config = dict(
    d_shared_expert=0,
    balance_loss=0.00533,
    balance_bias=False,
    init_std_router=0.0263,
    lr_router=0.000969,
    norm='layernorm',
    tie_embeddings=False,
    seq_len=1024,
    train_tokens=509300000,
)
Below are experts of layer 5 (counted from 0) of a mixture-of-experts language model. Rows are named router (the router's row for the expert), up (a neuron's input weights, with its number), down (a neuron's output weights, with its number) and show model dimensions 0-191. Each number is 128 + 24 x the weight over its row's rms, rounded and kept within 0 to 255. Numbers have three digits each.
Before each expert's rows: "gets" lists some tokens that make up at least twice as much of what it gets as of all text; "comes after" lists some tokens at least twice as common just before its tokens as in all text. This comes from a sample of Wikipedia text that the model never trained on. Tokens count by the router's weight.

# expert 2
gets: " a", "201", "200", " his", "202", "199"
comes after: " ", " a", " (", "–", " as", " is"
router:172157123127106105138140147124143105139114104117121130139128112124138139102148081092095155110099131129110155120140109120085145084165140126147107188104147151163091135132163125114141138159096133121086103096121104125089103145143127127094130106094081116133130118116101140078124171125156119093138121131109152124122159150165123105142107127170147146139139096124123137134125140108118107122120108108141093146144133110105175128106192120154135133093120151120114170126147089149108165081118167134101103136157155113188173097100161125143152154145204122098147138134105126130116145120085128112
up7:164129135110097124124125128141128111133151103118155135118130116127152108115106092107098130104108144089116148162093135128158143136135130158123159139114170124090146105124164126108115108138124130103131149131130130138090109138140111146145130100105134123138092203085124141108118133138141116162122131130118103131127162128194160055195093124122152136163134107119111184156132127119080091126134133130126116132134134124139095075162158090115131096161144156160135117097116086098106133189126144123185150109130077095173130129119130127135155142138163130115180129114095163134106121099122118126
down7:108133168098124117148142125102136109102125127142112143135109101129126194183141155102137156146128125130107083126132117135113117116116132123117131110153146153167131160107107131165130153165126110146137105107133118119188153088124142105086109153155128181132166126140120157170124111119114112124146142157105137132134118112131131137100171151128075108087172143117130113096095111151166170103136168146118083098153108113140178144089116103164128155143126099096088107139117134128139129102136121121098131053123164177130056119118088129148130099119128139142112117116131151095129130128151124100

# expert 5
gets: " ", "–", " $", "_{", "/", "°"
comes after: " |", "|", ";", " in", " January", ":"
router:147168141093130132097104151089161118120148098150134144162131135080104156140165107129165144129100099151105144135137105101133145110142114150153127164118165153129092130094129135103157136115106125106116098103089121152121140128136163094138122168136113119148160130095105142103080158099126112104151085168098126097135157116159104166123118143155102134121144151169124133092147123099105095117168080117148094101153130092088168142118147127141124166132117144122123156125143098120116151102132200156102115129142143113156163098093129098115140152119198142120148124156142101142121140118088124103
up7:109128098130124182143095154132130139149124129106089131149146170138142094128134136095109108140128132217122159137070083143164112072153125137116127120090121121152102118127091158155127142099108129152133095131146153166127157189116176120109139121094162116104120121128133152131155141139145123100143136138144124133110081149098097133121113130159068128153149150155104172170140120131062116156090137180148118108146096115104142102123144137130135102118126126116131170130135088110106152129137128132134141127097159092139120104108133128095143128110122173156147128126083080124127128135128128127
down7:126125084135173126098132107134123130123127120096140178114125114103136144081130117154161145125139127111099104109124131109060141178069148126128122121150137177125134134112148119117129103120102116124161132116129102149146126112134126136091125140148154155129139114146153136116106127129088150130138104128118148143091174104181143120099140107164143152128134129114122079125159167101120116119131071137116093101165164104109129162160110134092115149118122112128150137105150161114086131145140148122096098131146130174106101166165062119166128218149145125127127114127129086129126142115171102110

# expert 7
gets: "1", "2", "3", "4", "5", "6"
comes after: " ", "201", "200", "202", "199", "–"
router:141165112090107118136120147098157085146121138136131149149118133131139109129117114081149147137115119140109179127128104142111155130173118169150114166106161168161103132138128169131154146104138098144120092112107116150095112114161124137102141132088097091135115156151134144122089142074088108122173110150131155128129112147140104117149128130171114134087168088135090116105134146122093118138097120151146080153122094083125150134135133127147118140132109149118142173099154130108113153107156182121116137119153154143148166103117130109120121077202172132119119109117093080159102105113102139113
up11:139173077130106172117100128172168141112111145153088142125161113110146103130131132086124154135131206112130152105084091138124085110116113140113134137184135104138044125175127133124125115117138097117117122139122130146146082120152128149119147158119137123142156104101139163152118146145135151153147130151111134125109139139110176113147125118152107147129132131136121108121119142112080094127138119115158100122182078125127089097089146125135102091132111172130161138078146108103155125118102102103129113125128127128131137144126149147164081145172152115147100177131106128157162124097130134114
down11:146142169128148102114139095138125104100155114135161112173091086125150124128118146135118142163176118127126145131136103109142096107124129144118130144083203107099128127133103140116143111110134144111171149121106130114126110139136132164150092085148120126171096138138143109141127108104127171158106160140120108129170155091163130103104102148153118084150096090138073138087175137106113180093148151126143102096113151150083123122148114091125145105157151104078093100139092123159120149147115132167156156095146096122103102117099135170133159137129140136121110116166142094111126112150125122123

# expert 3
gets: " the", " The", "The", " New", " two", " United"
comes after: " of", " the", " in", " to", " for", " at"
router:139141131080133129143106142103152063132154100100100159159147116134104137128105087111116157129083119109118153141138100102119146132158113153166136166117181172150091111135131164094112127126098137126101100108136092146099117130139137131088135127114097111135150132107111146109117129098116127095106125148154135138131102150138150131127104152138126162150107093133117131127156135140115072120119089096157131145145117083126157137102147153135124123079119141143137157125121155149083170072149166151108102128160130134188142099121158104094131133163182122132162127105082085154145131126127183116
up7:139144116156207140177121116124144131169140111099133140165133119102141165134118111111146120107128070126110123077137136119175123132079099065118077124131137130137100137161140107151090092140125126136096164162083174126135132155127139130123135127138162108118090129114132130127140076142092109168125122127149145158136102135120149110141117151134169103134111136130073143180165129100122150133117111112142153081120086121161146141124135124107112129138093164136066128131108130150157083144096164137092136143129124144126113097150093105166129114127158108160135135164126153126130129145127117111
down7:134121102118121177135174128119116118139087116153163233133134118158139089114090151145107130126133100116132103138103127114105115105165128120122136155127127126104142123112113130089111128149129152188154138158165102122175138122147130127128116089159128137113105107125104125090064142140159138130128123116081132092110114135109116109110095126160121147094161058119168157129184149115137129100119136140096148156099115104167127103114134143121136089110121130117126172099116138156132131119166126141152111135145131126099164134126165146176112124127128144137153100137061133123137130144092119154